From a checkpoint of a small mixture-of-experts model trained on Wikipedia: 160 SwiGLU neurons an expert.
Below are experts of layer 3 (counted from 0) of a mixture-of-experts language model. Rows are named router (the router's row for the expert), gate (a neuron's input weights, with its number), up (a neuron's input weights, with its number), down (a neuron's output weights, with its number) and show model dimensions 64-127. Each number is 128 + 24 x the weight over its row's rms, rounded and kept within 0 to 255. Numbers have three digits each.
After each expert's rows: a language model's description of what the expert responds to. This comes from a sample of Wikipedia text that the model never trained on.

# expert 19
router:138096118137129122133161078083141157143158115146169130134112091119153110131171111125112149117123134143130164119138100110151158099140125134135121140105156089119180105094139149159168177094121133
gate0:117118106115149138098115164119088132113118135138109155090146124118127151076129161158120081129123127108127108120140134138092124147138113111140139139185121133110091129136131108111117107134164112
up0:121126115089132146142154122132119157127150124133135124099118150076130128168126139155124151132136123046129112111113101134114130140116133119126135160116167105130114161112106186132115129079095151
down0:140121153145131158081114115137169124152142111094136114119108134094119108095067116134140082123092103103111114135106119142145092127110128143109131120134120156144142151140083120135151092084108122
gate1:146154099119162143136125172144135132122097160140125158100148073156127173107090163122086148131096158108100146118112140151126171137152106150112138146152110124100121116147113100122125102120135124
up1:130108164161149159115094123134097152152143132111133144108116110116151087169133131137093130179153143106152115102130148112142140120118105134110131160109142148089080206133127127138122134147154118
down1:122133168135127096104153164091134108160106143150122128133104140150128131103129163104132059144175144127150129159132135110091104159151112123142142114187150175123125121160117095174124106136155109
gate2:106147147140119126135103147151145128146108153077132168116125122129117165142146117157123119141162134054096123105128149117088124128134121139166163101131097183122126107145123124108125128132132126
up2:166127136094112116094139122044150131110113164191114105122134167129141148129162127152139127124148136122148142128103126128099149074094151148099118128106100136150149135130151109123129144105138161
down2:140149138129121083088145104149126115123126116157118121075119112139140169122134151119118111139142161178140095119129139135122134110139147095110127084116123154134128166118099114100092129105126112
gate3:113128087106095122131125141138107139120085173115118157071160108123132151135090103213112136107104132114141115148130131163158156149147104130104157141177114162105119131140077112116105097160139134
up3:149121146126102110101108115131123135120129126142131114148160133068053097103136124137143098138149155163154117143150108145126161106101108161131139126121118168136107143149125171129120141113109138
down3:121145130140116122125111068097102138125092115129109128121111148088122128120139161165121127138155169103104109127118117122115116132167117119171156181108148152134073155164097163087073143110119141
gate4:097107079111094122087111166181106139130078132119108149095149149162134125108086157144128127141096130107106099117133144144111117101143138169139135127172133124088121158181124119115100097136155109
up4:124106132150125113132122102148078112170149070124126140140136132100138151106138173138142164181129091121206127075143142113055211176173181143156095104109147117128095153112190133126128146137125145
down4:109129127094102153139101122123122135129142151219136182177086153124147134106094142121129135139134149088134136114114104145121137119100118142114133120131084203112134097174133094128157136082153091
Description: Line breaks ending lines. Newline characters ending list items, table rows, headings and sentences in lists of bands, cast members, match results and tables.

# expert 21
router:117184122082113117113130157131145090131147105131116131171116159108136069115149130088096129169096114119109107148104162180104100195152151111087084130177118151133170099163157126076076112130129134
gate0:084123126142134120108144131133129086129121153151130162141101121109182117119179181118103110193153149119094116157123111094114115088156134114134147137161138152125147122125141129130082076163120095
up0:140115137150103137146082109084128157132094120112138142120154136133106134116135139130133122113108136137084134095139129137150126122164117129140121117128088072139128123099092144143086115144131167
down0:145160139161130123140121153140058116146119136083099135148134128148125128066163131116141132124151086138167103141095161123131114070114136126156134103133132159125123154131126110114118119129115158
gate1:093134116103120113133130150159143114105124116077100118138127138124153095120150109144111149142130133179112099089143168111127110136142149114121140146134182133129137104119080162108159148195129153
up1:111125114123110130106117101127112125118128141149118149105144132132124098134078109132123112162128115115093139139124101146123165128180130134106095105175134094090123112122153130113151122158079138
down1:132150118114146146116171132145133169159141119132159134184086165080166127137143136142145099132102092112179111121092122216099158129141088117105079111126144102112143126107121097164155148129151143
gate2:124099158147150130124136133124179076129104088147104156129112131136127107117099140109154131177151136145123152104099112119074155141154130134118117172141107147086148128114135119106123136130130120
up2:137122061131149148132127097121128155127177159104117130133183117097122160103136126110092111146060159155130138129118149146112115082128163106155072124122111149117121147127143114115154044165129146
down2:088098136135141144096105105133113090128111138089076103159125115184104103086144125141134102114167092144128113143122125088146144140096091142108140126114140110152205111115140169102137124091105154
gate3:107103088119108120131120121125133093137116139148154143149143146178142120131139089127132118117108098095126110135128123125151158135124167147137114115139131132130121117123176140105099128132144109
up3:114130117101107115094133171120129076122128108157113147128197116141128132077157140091122156135112148147126129134113113128176092157137196131138154099145162114128179104102143118126123118176139123
down3:098103110059136149105096119142092101128082126153125081140143099172147112126115117101101148136149147125132102116101157119116150131135066129114136141130113145143143132152148124116118192154141131
gate4:146106127130120111131143102124141130086166098090149101127136135144147084113132129167137124154137153184125109094112089123079158103139143118170094122132115107138141147140141113144094101129112120
up4:144137119107094119105130146128085104108107173049162105123096082089096173156130112098064142120107105128125123139154146157114110115133113193143075119162131116135143138127093106127131121144133098
down4:133137110117121165139153128107141122149135147173061148126155106128082118139149127132144095141136139152115117113140114096135130135151152155145161174134126118145151112165122150135141120110096101
Description: Name-ending word pieces. Middle and final pieces of surnames and place names, such as -ington, -bury, -berg, -ley, -stein, -istan, often in cast or candidate lists.

# expert 6
router:150111123127165130161128094150135140162099140119141090113099133108124139116123130127146137112164121110135106121168149118155138137085119109143122129115089105151123148151160133135102130115119111
gate0:119091125089157126142114128115110118128133145138111129143105120140163154113077137121169127107134119148122152144139131117126151120143137118138117160106132108105080121134125091122108156149132122
up0:128076148110143146148148140145156162156137124120126118121088155081125133092101134099145150080155130160103149123163126153130096128124176140118134139119127121130146125145078106143106135144124148
down0:122107127119156102120110131131156116144137132057096149105136110120122125115147152124129130137118096161143105110125132131146133152101137129133109082133145095128180164132105154123100139111137109
gate1:170133137095149167101098108166129132124131152114132170110152132076154155133161131158132111120152104092103147155125096123133130104120121144109122175168079120124138158130144099126136090147103057
up1:136088127121119123143123186094133124112175112119133100151109183115084138111151092131113130115150122131208065136134125127136121163112153166156169129141106127110149115123090152131094183140133116
down1:166111108124116139114154132067132109156120105132138148079105125117122146165052126161153112115140171143105134104140145133098118107142152094144098165115137099166124154181118132074129155118120144
gate2:140131178123127072138106082172126133151140111103155123125141115145090140118123132156165075116126150096145117117178142138130100164158152097131134113159109080110093176138181134130150152121135077
up2:103147126115105110116121108194171102116116145103140130121115166115139124157136142118123135135132130128129096129112131190105130115135120153088142135121190123138112099164106126117152115121159141
down2:111150111123145135103131129147049097137125114084136102164146132122128096110153083106115116192141166152125124118132116148119134151136139121127125096143121111126146136129138122119100155117130166
gate3:071142154172096091135123156149116102147084140136142133094114143141121085147111145154089115151120136113118093170157124150143104156132109095102157119147113135129135105150133109145143115139122120
up3:099100176136128110136116123145112130141126178142120136128127142126124082127100108096113135099110107137164148100116110140152118133131106096117120134108112134090127124129080104131134106139114120
down3:122098137141147156148079181132131112134122146126133099139128118135136118149113118132130102120184116106099188083153148149142114151134115119121114120180156140137139148119133113166140152132172158
gate4:149134160126160108110141130152146135185118151087113115118140113080122132122131130083124139144090136096109099129144154100157127113120136075158124137176139131157098144129092129128112096113105120
up4:122111112107133148117124139112113154156164140168110149140161164096180135126141157112112098127170114114099114075159123120077131086163109108095115174124108126070122147148106129142104110138152127
down4:090164144174130119123089110132080135152109132111148138098118085176120125144116128151120106135091100089119114114154155113164106134123111131111131132133114133095087154136128123101118120095109137
Description: Mid-word subword fragments. Word pieces continuing a word already begun, often after hyphens or apostrophes, such as sawto-o-th, don'-t, ly-ric-s, epito-m-izes.

# expert 24
router:077121105149141082122169103097126186127162145138135091135104118121137111166168133094130141121126132155128152134155117136133181072133102113143137158111126078131156111068120158141142166114108133
gate0:154138117101115141095100155152138125119098130120103171092133126127128173078100153178092103161097160125134101121106118131146108151140124142123134139158106170079147128156126117137108102136159136
up0:168111114094146131126116136136111114160125067133124152147139113115167102136126145099139145086097177132133122151096140106120137176119166140139140127135115117117105120135167095030113129152194106
down0:139108106137082153099131128160148079120123122114136130115139138113135117182124130098083109052123087150131118120117122126112124117129181128118109165120134132085112171140151136129170129150101137
gate1:146136134114085144097077152146152099143116119148146143106151112097132129122077124184090074116128152109127108134122129117129120113174154175106136135185147135128102109141142088116114094125132133
up1:137135123105137128102133109091154145131122059131125090173123143114145123131134128139148105100142127121146129128121143135137108128088137154126119145135157158134097137125148090161127134146110122
down1:123148157096094101115117124113123126118191120152136129147127131157105144169176178089144076147138165135106123142135127142092108145109112128149153115151187117160165093142149101125108162105117089
gate2:177099141144092108128115148083150096108121130110132127120113170159140181139109113185121085098120154146131133114144134129146128129138135087119116129102093125051079148128160153135114133119145124
up2:141160135115115133145125120139138135135124154136134127094181109147106117111112132135111187184146141075124131091111154105161126173064147101085133124101109107136177119124134182152116134129095148
down2:104144146125126147120131165138140119153142101190117094149119144123111150129125125095072122157147099154105112155147115160144082117140118109123130123112127116111154176120121123135055132128126121
gate3:142126116110112161103140144160123102127089119118119172104149124133097118083101143162095108120107119101120112139141140143124103110128139125145123100168120165096118132166146107122104110134180091
up3:124119148078145126126133115085135127107150109159136101143101174102103181134138150165118104153114085144138130102145127110147134162131123135142113133053143139149174133111112149115135162136173092
down3:108117109156115145139099139127091090109115113063169156092163195140127170164128138116121096082141123127109112096121118140104134087140124056115166120122141117106103142157136116150119121138140101
gate4:137126104115092150114086164152118103120106110137114162123137134119131112116087158151143086125125137108141098145107133128132087149144156142119125120155150153091096142191126123136132113142177115
up4:113126114128128146129101161113126118073140141148153127132140131114130124075126108111154124141129127166170133153147121093101097168141125143125099089116144163135124153130112151150181140138164121
down4:106148110104145159103124118171138085112116136124116108112152152129118136117077087124108151124126154112161112120137169104144106124156095081132145129101149131127167082141178141134119122152150151
Description: Line breaks in tables. Line breaks ending table rows, paragraphs and section headings, plus scattered word pieces inside table cells.

# expert 38
router:173128104133100205119134095126130121105111118141122113131118194167164109123124152143125123107148137147125154086116124141096127139136147150079139084158129124132112100196158093106157144149127123
gate0:109134158146148118117128122168113138120100167132146149169140133057159125146143133107144094104152136141121137125124136116206144186167126087129171128115164132106131142114136096143173096166131158
up0:131129129127077150155130128136123142110138076151164138131109158135111134119148109122136097129147157100084108106130131140133111111152129135167132136173093135138095134147112107131116130158159104
down0:085144134133123134105110118129152135148112135119136121132107112101139144125087146170104140153152110098150119096120142110125097166170111135097135144072127105088121079051117118106090105095117127
gate1:186103101117142122060105147139128132080103119135102121107142188126112116137104108119147051126136130099075142117123119115118077124115123121127174072113105167119136095174116065129120121134113138
up1:151072108088140100117108131102157132062169111113203126121188190104148103137151111155130108085159173112094140125122167134128142126129123122130142114097138113149107100136134114121146091173172110
down1:157131137133105116122169157124134139127165097106116160122120066092099146150124088118076098123116085167162150154128119099136130126163104133120120113161129113106171126122098117128110128130142139
gate2:118123103129073111098104125125141138114115103121134127132146108102135134128120113163116109106119112170120119093139154137100111104147129125108149087142147195139082127145094100121156156109152106
up2:096128159120106131130078159146154107129141133100147147131112130141176115062091110129134139191140164092103128156153111114118084096151173116147140158100146167128176132136178114152090122094132140
down2:148154106130111129147122094136086111139143130129139135096134119098155090151116169112118136124146108086116144106100126125147112124098095187124118137111116154126132112110089149100057058112157108
gate3:122125156124138121121126110133094135131126103077148143135104155151122165142154129117096135139149176176106132121108160148121143191155154143136131107132144145093107127129148124173132114129146139
up3:148149143168124153097142128123121121164122160114110130083088171124126154107124152117159157121161137139143142122098145114123120090134132141119130123145135156100120120193121122140148135111097143
down3:096156158136112141103095137105126101124116109083119123101144076111143118072134101176143120116098122139115132118121112119105132096138131139104138145115119120134135106127167177105141121094104176
gate4:143132142107121067079084172102108094134119097123118170143153158143147129127115161093147147138142133142136132128116112118137148111145137126140140115131119153123138067150158041167078133177139093
up4:112129130139128108135137125153148133201140159134108121118116129067108132127129105124176156144167152148140120187163103115127130088158116132131157119122106133159114087122109127162136112133127135
down4:133123174118120120116129120120124149115134096159130117141148096130133137126173105095140145116101166130113100137127104106124145164108151146085158162144135145115112134123135086137097130157115072
Description: The and taxonomy. The word the after prepositions, plus taxonomy text in species articles: Family, Class colons, -idae endings, author-year citations like Valdes, 2001.

# expert 33
router:137110129166125147111121138118171146119089123137146137138112161112105130146137109158132115090104102102113107153126135119096105103151130136138156098159160150097136145137142114125133145105185129
gate0:061120158134153119129122160164118100155096168114107133086137122108099120143123129119159124107060108106102142148131147132127136146142163132134146112143149107132138180141127129139103123167105168
up0:109146117103135146131143108122152100078081142158155142142146128132151121125138114124136115135172109146121159108144155144095128122113134098097106184119118132128136110137120104129162138097119131
down0:094124127139098115119127121131138116131128117130130192101113106098120135122094154106100048084147158146099148116120135129125159169109141164156112170115136109082114180182129161157158131107157139
gate1:161099180148112129078114124133131138130113124111138154110158166123119156102127111119146109122146124124133115132148109131098102149148140146149140150197139143141156100121161155109133085121146121
up1:141124124105115121148166125099141122133121164136114144127084121141159119153188177102124117140094118129152148109160111123143116126126179136127106123102117111112145134111077124160143108115111105
down1:133102152122131074132181146145152098083122160107093139091180114131113165120116133145126143153145091105072177138115183108141178159106141170104129137146132124123156163155101125098133114126160121
gate2:127126126081080123072144158135143122124096150129094139153126133096107132096125134174110121136090123182121121164133166122121078106138104145176157148135139083124098110157171161102141139081118114
up2:090137150162118126169121135137144135154146135097111156130123147108158111127116120142116106153149119126093179154126099101129118117141142093126125105128180153128101153123111121114120157109092119
down2:122104106105143161096182077119129100116108115108130073147129100104134132119148154129142091160156143149127106147102146070087138129089144148124075161075120132111086086137138146153114121124104120
gate3:131149063105087125079137112133130145148144158108169113155142126111117160100153117129139107096138131121117176166112130132122075100138105146112120127160141164113141093132123113165152137112130084
up3:155144099152137123149150153147134138109162106161109139095103118134146131132124118106124135132124155131169102141125143137099116132064108165126122125132079143107118074131110109161137109101113142
down3:135117129138119167163167151156173112127127143128131128161144102146145124110132120120147150148123170143105150166128130093142166169157164135142128131129075143142075191107123112118131134168088170
gate4:110129172046073120148140151170124112112095122130140133164102129112169163107146130133103164104140119152127135164112126127155130164128145126141140089150150133133131170165109105105088091143134136
up4:129130126115146138121150120134111152133160088111137140106140145110140080118138114096089106105097130077117152122126098085119133165141112110117106149140122158140157109110121143116090141182152118
down4:160107169076092128177161163127095138133124110131086166149134093159130132092142143107116171154160109143113169084157118136117124144113140067086163114146148132118143142157121136142109179147144100
Description: Foreign name fragments. Inner and final pieces of non-English words and surnames, such as -ović, -sky, -borg, -er, -a, in Slavic, Latin and South Asian names.

# expert 3
router:101122132129116098110117099148128221146157133121142082134134114120160146142173135091121152074112146162114211116158107089108143100124125112138143171139130078129133148080107111130161136109101127
gate0:135111117122178152093077125165141149134122129144138137084162127116158103098143162135136114156102086128088135165135165116124177156163145108156132137125169084151113137136134133123096157092132115
up0:112119149131144138139108123184072134144117154095136123122115141138102140108128097105120149141132155147107126122147152116108114151130107116137131135109118120127136142123156108097096161119130119
down0:173123073151116124192068154144160100132120145133150099145141102091125094138110109148137127153147160130144136111124090111134116101079126163117091128182123141178153139124117129149175123123114124
gate1:143128074148142120110110119141138134122125080103143154144138120063150130122130135115130147128114119148148129096136122143137102180113124108150118147100123118125140149129125117130103133109161140
up1:108124123129082093113117106133122132140132127123121119122148119081179153110103151128113115117122053117145132127141124144107117179157120099145136149109114110106107163129141106164143137063145147
down1:099116103131101095154114143148117095127121116119106157108159118119148100165117109139120161142096144169130100106141121101149090097110098108127115101183135136141156152159119112129182098170105110
gate2:056123132099152139126171126107102131139118118140125124101114120134147127111102143109140134128117140096137122130153114116111127134146137141065139131182135146063137144114154119125116099190125087
up2:125115134118074115093148124098136128105143128108106144135083143126107106123129110130139163136110127150113120192149202142103066096095136126163118126189131110147165131138128095101081145166136097
down2:126129114152145141134166156143143089095134147147118164143118127132136141099135150104120126104114153172080132156114172158142101132162084142149109098131123152122130094151151117081110127163105099
gate3:094109125112121133151101144154147132109117116105155147144137119111104144152128112134102101121129131129129121119143074155110156154199143140131149123141114152099139136122124158176124102164126129
up3:081120136148128102101133107141121132141144136098123142108125135094120110127075097127158144124121112134113123149122114133141148132147137070127133120148123120141143132123079117130104116159116143
down3:142114132186132148111136131151120105124106136130077140159098083107081088077144097133176129135116128154095097129148099123136148150114126104147133128145096126142127146121090121131145130123083129
gate4:118119105121083138125128117122137133146124082096099128105111139127141158092131136117088132120103051107129118140146151144157116121113159164108108134130130107149142154132128110114124137062134127
up4:129116106138131133073084148130117123085123158160136129153160147172169061129128136156112114133120119141138117150104084139102142111120157117094135135135118137086128139109081139124115113203119114
down4:159111110162096166120107130110133108144141179121128175106094141086110129118091168167131107114105089089088109126178138137119103135110083129144139111150116125174130178109119139131135129072127157
Description: Definite article "the". The word the (and sentence-initial The) after prepositions like of, in, at, in narrative prose, e.g. "on the year", "by the end".

# expert 25
router:121105023115126138122125089088135120128147120111124116112130124156122103133170114118142143135112152120114144103140090143120118133125099126167099140106143107158144136106076107117135166123137142
gate0:145155119116111161086124166137135130115112110156173133106093152142114104092135145146118132121114138116157118110111127148115125103120123183121108164140138133136124105131120109151114141122151145
up0:130091135107091107150108152124104111113157145104085113098156116112138157174112117141202106122095147128087148156120131135129136113123135108150154150122143140098118165125149151131117131110148108
down0:163144135151162097124113113098170125117148122175113116135129138145099138104171173177136094172118110132170161149148130138173137118126138157129070156168076135116130110113165124157121155108123106
gate1:089128139109162135075153152120140108157115152185109146105128161142197147145134125132148109152093117115094138180128112153134146105085150126155141173136121135118121148106125100119128132165196142
up1:128152127096125139150131138128117137094123104152120134100109141090121150109122128162125100148123125104133140133110112092130108099144137067151110109197131181132114119124132113126153124108127090
down1:095129143123146166157126130101140098080136083134128114113147108098096127119126095150110136141119155149115137087147147127131117117142149124113079158145120114124106146094155130106133117155132196
gate2:115136140139107147086117149177098119132108129115140147117135141121101119100075163177110074126138129088120157172116137104181121133139144146137093126169154131097095118150136131142120108142123119
up2:161103118161106176102127153133140127078143109148115102148134108111112069135124105133098129111076108100141135105131112131132155137141097109148140122122150139137134149133102090126139145116138168
down2:125087122126128158126117142138098086164130133127174124114100101138137124107075140148184151123118137156116107128109162134138150151146152089108153103116113160174106116138135107115149117131143139
gate3:084127175082106140122123110160100128130077117119146175129139156125119135110088160182124072134107125099151126115135160124136127159169154094119121169160130168104108106150158107140123120145172101
up3:145112137094125123140101116142123110116153101134111124166125113130136124124126115153116088119102160149134130134110166062108089120155095090163111143155113140114152119146118088133118153101154130
down3:177114141100162085147127085149131160128123094140112128154112129154146164157109161145122152166125117129141117158132150115093126141109135141119116156103176104169094100133119125112133148087155121
gate4:113158148126114155109119140164107126148108126128115169120097158101117164124088142142121095124123085112127129152124111108133107132140138118104129116202131178098118107142162149155120073117157114
up4:133125124170097147122125126143099118141129115129123156124084130146146130114150111126129097124180146081175118125138112110117133164154141138102135102167122134155167102169128126089156161122145146
down4:126099103118080148148160122113121130113148127109135156101097138164125101130094138129129140131164078112114125122083126131118098138088131098118114147141080148142163098154109134146080146120096176
Description: Spaces and prefixes. Stray space tokens in tables, lists and election results, plus short word starts and prefixes such as not, re, de, co, un.

# expert 30
router:109117136122154101130143180113130096135119157098124083142122118138137128142143087121182146156140136095096181126156125122112167155095144118112154129116143131119117110121101115139101085163137114
gate0:094124128102137128140086167187098123165119129135152164110123147143079120126091125109167127166128129131132132162119147130087132102158128151116142123153159120106115116139129139137116120107149142
up0:114120148184119114114118120117136122107137160135118146107212113155145143113134152109101098165129149119141164116101158121126130125135110107128093137108126155148104108171160134115129147101143122
down0:141107104109142163127116096136120142130125103126126132126097127142125112149111130119094140129106122100112142143075157171114153118099123108127118174168116148143115090111108150091130120128145133
gate1:098150080139124160162112146134121118141132123098112094156173162127124147096134099113147131128140096121160130144150096130143133135159159124127116172083152137120095109124089155136142089107134148
up1:130077112165119119154098131155156120138150120125122075130092083123129148131124133148123137116149111134097123112160100114128093145113111091153155142103176168061117163118120105120129130123129118
down1:159137110127116162140092120152099149120158127117142148130071138120093127150088079121137110121117124092115128095135203167100150140175133129108122103147120116146140088108176143104145116121123120
gate2:103119110115149159155121151115143096124104138138157112121106141155075110142101140140102127134139137124178113099132127084138153153116123129098162107122122170144080128127133107095147150123101169
up2:134115103094129132152149122120105122145111129119152139129106130147112186104123127118130147162121143101175106148121130156139169170137140144112140129130153117174066152110097143125157106138108138
down2:119148135157099127114155108130154184085137140117121116117132090132130113167143149178115131137116143150096115107124121110174112142151156144133160097134131141126133166100150130168129113130100155
gate3:176123088136137134104138163139128115135065119109155144103127120084144136132140146093125135188155120114160105100073130150119107159120160126126092146151114157107135130126134114109113118144116099
up3:131113133166105117125160142100092141132071107128150153116136104105166135124120127133141134161121112115132116099102106105137119149106158145115118138132095199136162111092155109111122098141117089
down3:125152131104133105124132122139136124072160161151154164157099120161118156081124124150138160125103125105102148161136147130135103149127104098112149094130135148132103127109142097109109132113090153
gate4:118149108138086164107106126139143150065080122131116131112152103123142101115135120112156132126135118124147134102127110134142150152106170155140130117122127178119094145125109124091138100102164092
up4:127134141150127100118140133096124108111162122139139173104124141171107140123119109128119139113139158100098144136142130106099111133124070115098098112145123101110186125112097109156106122154115123
down4:105122154075128106117144138140139117136122125122100117133146130119101104102095160148134119114113112102117121147124131067112145142138086121111144126116118140127136076150157139116160121127123168
Description: Table and infobox labels. Column headers and field labels in tables, infoboxes and taxonomy lists, such as Genus, Attendance, Turnout, ±%, Honours, plus blank table cells.

# expert 11
router:142120150129127206129141172092148146134151155128103127104133155113148111138122156191099135106132126150150189134114100120109126123142100104124153135149167177150099109164122131168131138140096131
gate0:101105127114138132115127111154132113105158110135140132106160134174100097126093219097142113105142148146104150138107150120128114106089119090135118152126127129140128142133102122142190118110084175
up0:130141126130128140172154131107144142149147158154157114118154131137085129089163119124153115153130136107097124125140110114106114099109083097097105151139151078154194100168117111131169141113135138
down0:160183103138131125133167144127138151145161121105114111113129118130087107163112107151137086145113145125091137112078141150155131139135118112135137113118143130173140113123116121161135097182127137
gate1:130118120115194161163083105153121123118112127125075121111131159108064155130143173141092081130175152132111146137140121117149129154124139156135139159122118122142118159136130102117130141138117087
up1:164128166112189146153148153161133148153173087128130112153127151104127117127100183124126155149131111105146150120121126160123089125117115091129115141144102137104120159143186132102122165087095154
down1:154105125123149116119118091106120148120164115120144127169174136090130135106087107141112138125125097115178121155128094076092114106097157165121162129121111132176132111126116106128118147156166148
gate2:109117209142117132120137110145115106121122133130175143040164175136112116116117144149102133125117146088094150107084139106112089125118144169129162160123122123149085146120143129136136137119120136
up2:117141144095119082129125124132182126177132089107076158146175121126135149122090122145126139137151125197140113144134120152110133125157129127133103089103119098123138111114096134114118123093139133
down2:121137102117103152121126112136121155165097126118129180096154207131128128138138125177118167120121128133149158087140087135176122096138135089088070124097118127136126068153120100107126148153129098
gate3:141123152103102109120133131123127147121138203116119132089119123084116145135145154115131117110122130103179116105120134082112182101120126203141144097130105147163095132129103104107128111134143097
up3:153108151148093138130163127128128130138150125178099084110176130095090102114115165146130115141088099109118129162117116130134109173106123121111135117168101139149135133123180152122126145098101145
down3:109119156138131139153156132097102127123120101109132164101126091115111150108123113145115120108078121124133146116114110101145138156147107139133159155086146070071080098117147174095142098152121112
gate4:095167111123097122112125134132118140100115115140127131128145130119144112118108151098141101156100111087115159098127126115120128091131152173120116100132150114141153108142119138110110074105149111
up4:101130159093138104124107121163142098135097142126101144131094131125136146146135097114110115131150152126111125159123161151112079144109152142155128138104133140153134120131114127123120155148119127
down4:093146151093167091116158109115043110134140166122144132127116162141135123156069160128142110155134112133132076162147164131125128129119132132115139109118103062142144143114144140129130150074145141
Description: Technical and scientific prose. Nouns, verbs and the in scientific, medical and math text, including LaTeX commands like \sum, \xi, mathbb, and words like production, cocoons.

# expert 32
router:104145146144155163099156179142094072116113138142142120133114152127150132101130161111152145161118096181131150130106115130156164149109142120085129159147153100112185101114096150126114148146148113
gate0:068147114119131169108105171142134086177124136118195092134144128089145141134114130147185149151133144082142151163160145131128165144139145138158139097142152147097130143110134140111111150158134100
up0:126137099077127125128114160126127128166118161142109108111154141138152158122125152152123134105167124133138114163128095117145126140162091116111164104105131134166107138118143128101122097095140148
down0:163072147123109146096093138104165169104125124124196124105101174107152133147143121122132131160117110086166113108118118134150131121103120213181150144121161136111090144120116137139123095157153172
gate1:133103147075116136137069111127147137146130095134132128133148151146100140139099133133102086166140124147116109101151093127126116142114130131100122161144116142110089133099143106122152163093170112
up1:146143130167109117132121078130113119080122125090107163136147131139145123094140096144092122097110100130130120098107138136144109145101173130148157170079142127128118135094140147163168160164133139
down1:071156162124145127110114149149135124122118145146177159146115140151124142094121105089167151169111118153115083115165121127143131127120121141151116119150103125113141135120180095118153102136125138
gate2:136139103110179106091110131122156079090145129107146137133145125103129116096062150134103130142107123154145138122133151190146124136110171140106119135138127101117123139133130157113122121096114086
up2:150132109123150087118142129126159132123107112146114095148120145135141082106126162115123154161141145160131124098147145111136085132146104123154141184142150134140152120136136133137095136088114145
down2:137117122139125147137093130129158136141133106148149144133137128115131133113133124136152146119124094109129111109185136141134150122134158156135132085137150114144138191145106138105138132092114139
gate3:115115129097137147127180108120103133118118125138082165131124112158128105093113190128119117130131124143129145096131115130119138140138101143123118136156167108105163133164153108145119128126117108
up3:133136114139132144119150135112144123129135091110139132128078149117161124117090145119072121145091130114146163141123129182111119189132143115179147170124119109141152119111158117122110128191117120
down3:082153141135142143116088145145151144097136097127136135165096148107166180129080120147160093099172137136145130131100109140135150109081146077135079119125131130166118113176145136099099119117143076
gate4:075118173128115078150115186144156061159109138102162166127124111161108130113140193166121091123126125115140139155145152124140147140162121126155109154138141191133157137166117099119127150153142090
up4:130132122138103145121122115168116120134111151141149126114176131092127158162138147142131139135139133124101116168091123092147118115116130119157098081139130108099155079114140115104109113132170144
down4:154132114124141085145135131109096130132111155087166140118112079125126090075154123097124125100087155112149159152116134111114112164148095184123125142132143123114128159116163142118129117121126122
Description: Name continuations, stats words. Second pieces of names and words, plus units and event terms in results tables, such as Cup, Games, km, Born.

# expert 7
router:160162118061124144137108116114154150133102119122141108136057137077108126179150117121068099129133166098161101143154111154114094127120146124134159136124124166126098107132124063135106111141130091
gate0:100157126163131107130166143137113136156112136133151112107141178131138128109150121110144127146149121112137139158116108148144148108157093158134128120124105112089154096109115149122082090129098091
up0:141121127183119114133159153108116143085125127096136107132100105147115174102125110110122066144140129125131125104183133113117113107131125129117121154120106156076133089140145107134142135152130123
down0:071136139123123168136121111142085088145153062113086122133107110144132125140159127143112190117139157119106069134074116105122155177146147143133122135122125083150140149141129163168135167138158089
gate1:128125186092128124127063137083116149117117160120100124132180112133129141148114115113113121103160182153097124101139150145130134177135083134114084134113153155171112112181106102116122158148133162
up1:137083121128117136123133145088134168148153175129108153123147126145135182131129114129102147139123137175118077116179118141123112109144117155096130082129130149153112151137162085144101068177145149
down1:122135114141135104158105102121145137111133129122137191124142131159125100121147118106105141134149123174184128110138189150151134127136082175139125147137125112111104170095158149177138146130115146
gate2:121139121069124128111134206158141121125104136147127109130087104107122136150115142141117127134140129104115114158138106133090110109130135137120107126144116120123133116136153097149115099115140168
up2:140142119068147106135143166147075168128121111174097132116129181114164129153132148130094109138088158103161131111142102104096095174118120139153165152108127152099146118110134094142134089130118118
down2:131110104177107167109112129110110153095148106095124075079160110131132099138114140132143125136108113116111160182137127095136161124156145145141138137119161143120147137102113126127136104131138163
gate3:099100165133154120077098115140154134139128132154090119101107137098109121146144132123133155160132112071136098112168127120103084109151112150102130151135138135119118131145177139128099109124125142
up3:143127139127085158130088115106135134142123140153137120098113176111069108163123122124123105144103123118128136043120141127126108169157084139098108106150143161139103115143097140119154150159122141
down3:099138127116173132143111132136130095119111157136181129153118127136143103113133139143094083098151130138093176151125143138111109143118108158151118146131125130137144163136113117146151154145128119
gate4:154110127110108139153116141127133119123117116106114104113096129175131111118126127131149117181114127135118102136161151162114064091099110146139144099112145114111144092148105114135122092085126155
up4:172124141110161167133156120123116129087131088151092123102125134116101116145109113130099098095137175213133119141158148105124127141066141178152136110119132115120149165116116164160127088096111103
down4:098145151166111099082117131121161129100139124173139152106090139049131123151132139146172116150128101128135116137120119125150083114092147104131093192112116096123126109129119124121147125157112173
Description: Word-final subword pieces. Closing pieces of split words, mostly names and suffixes, e.g. Debuss-y, Bl-ended, Britan-nica, Tishom-ing-o, often before commas or parentheses.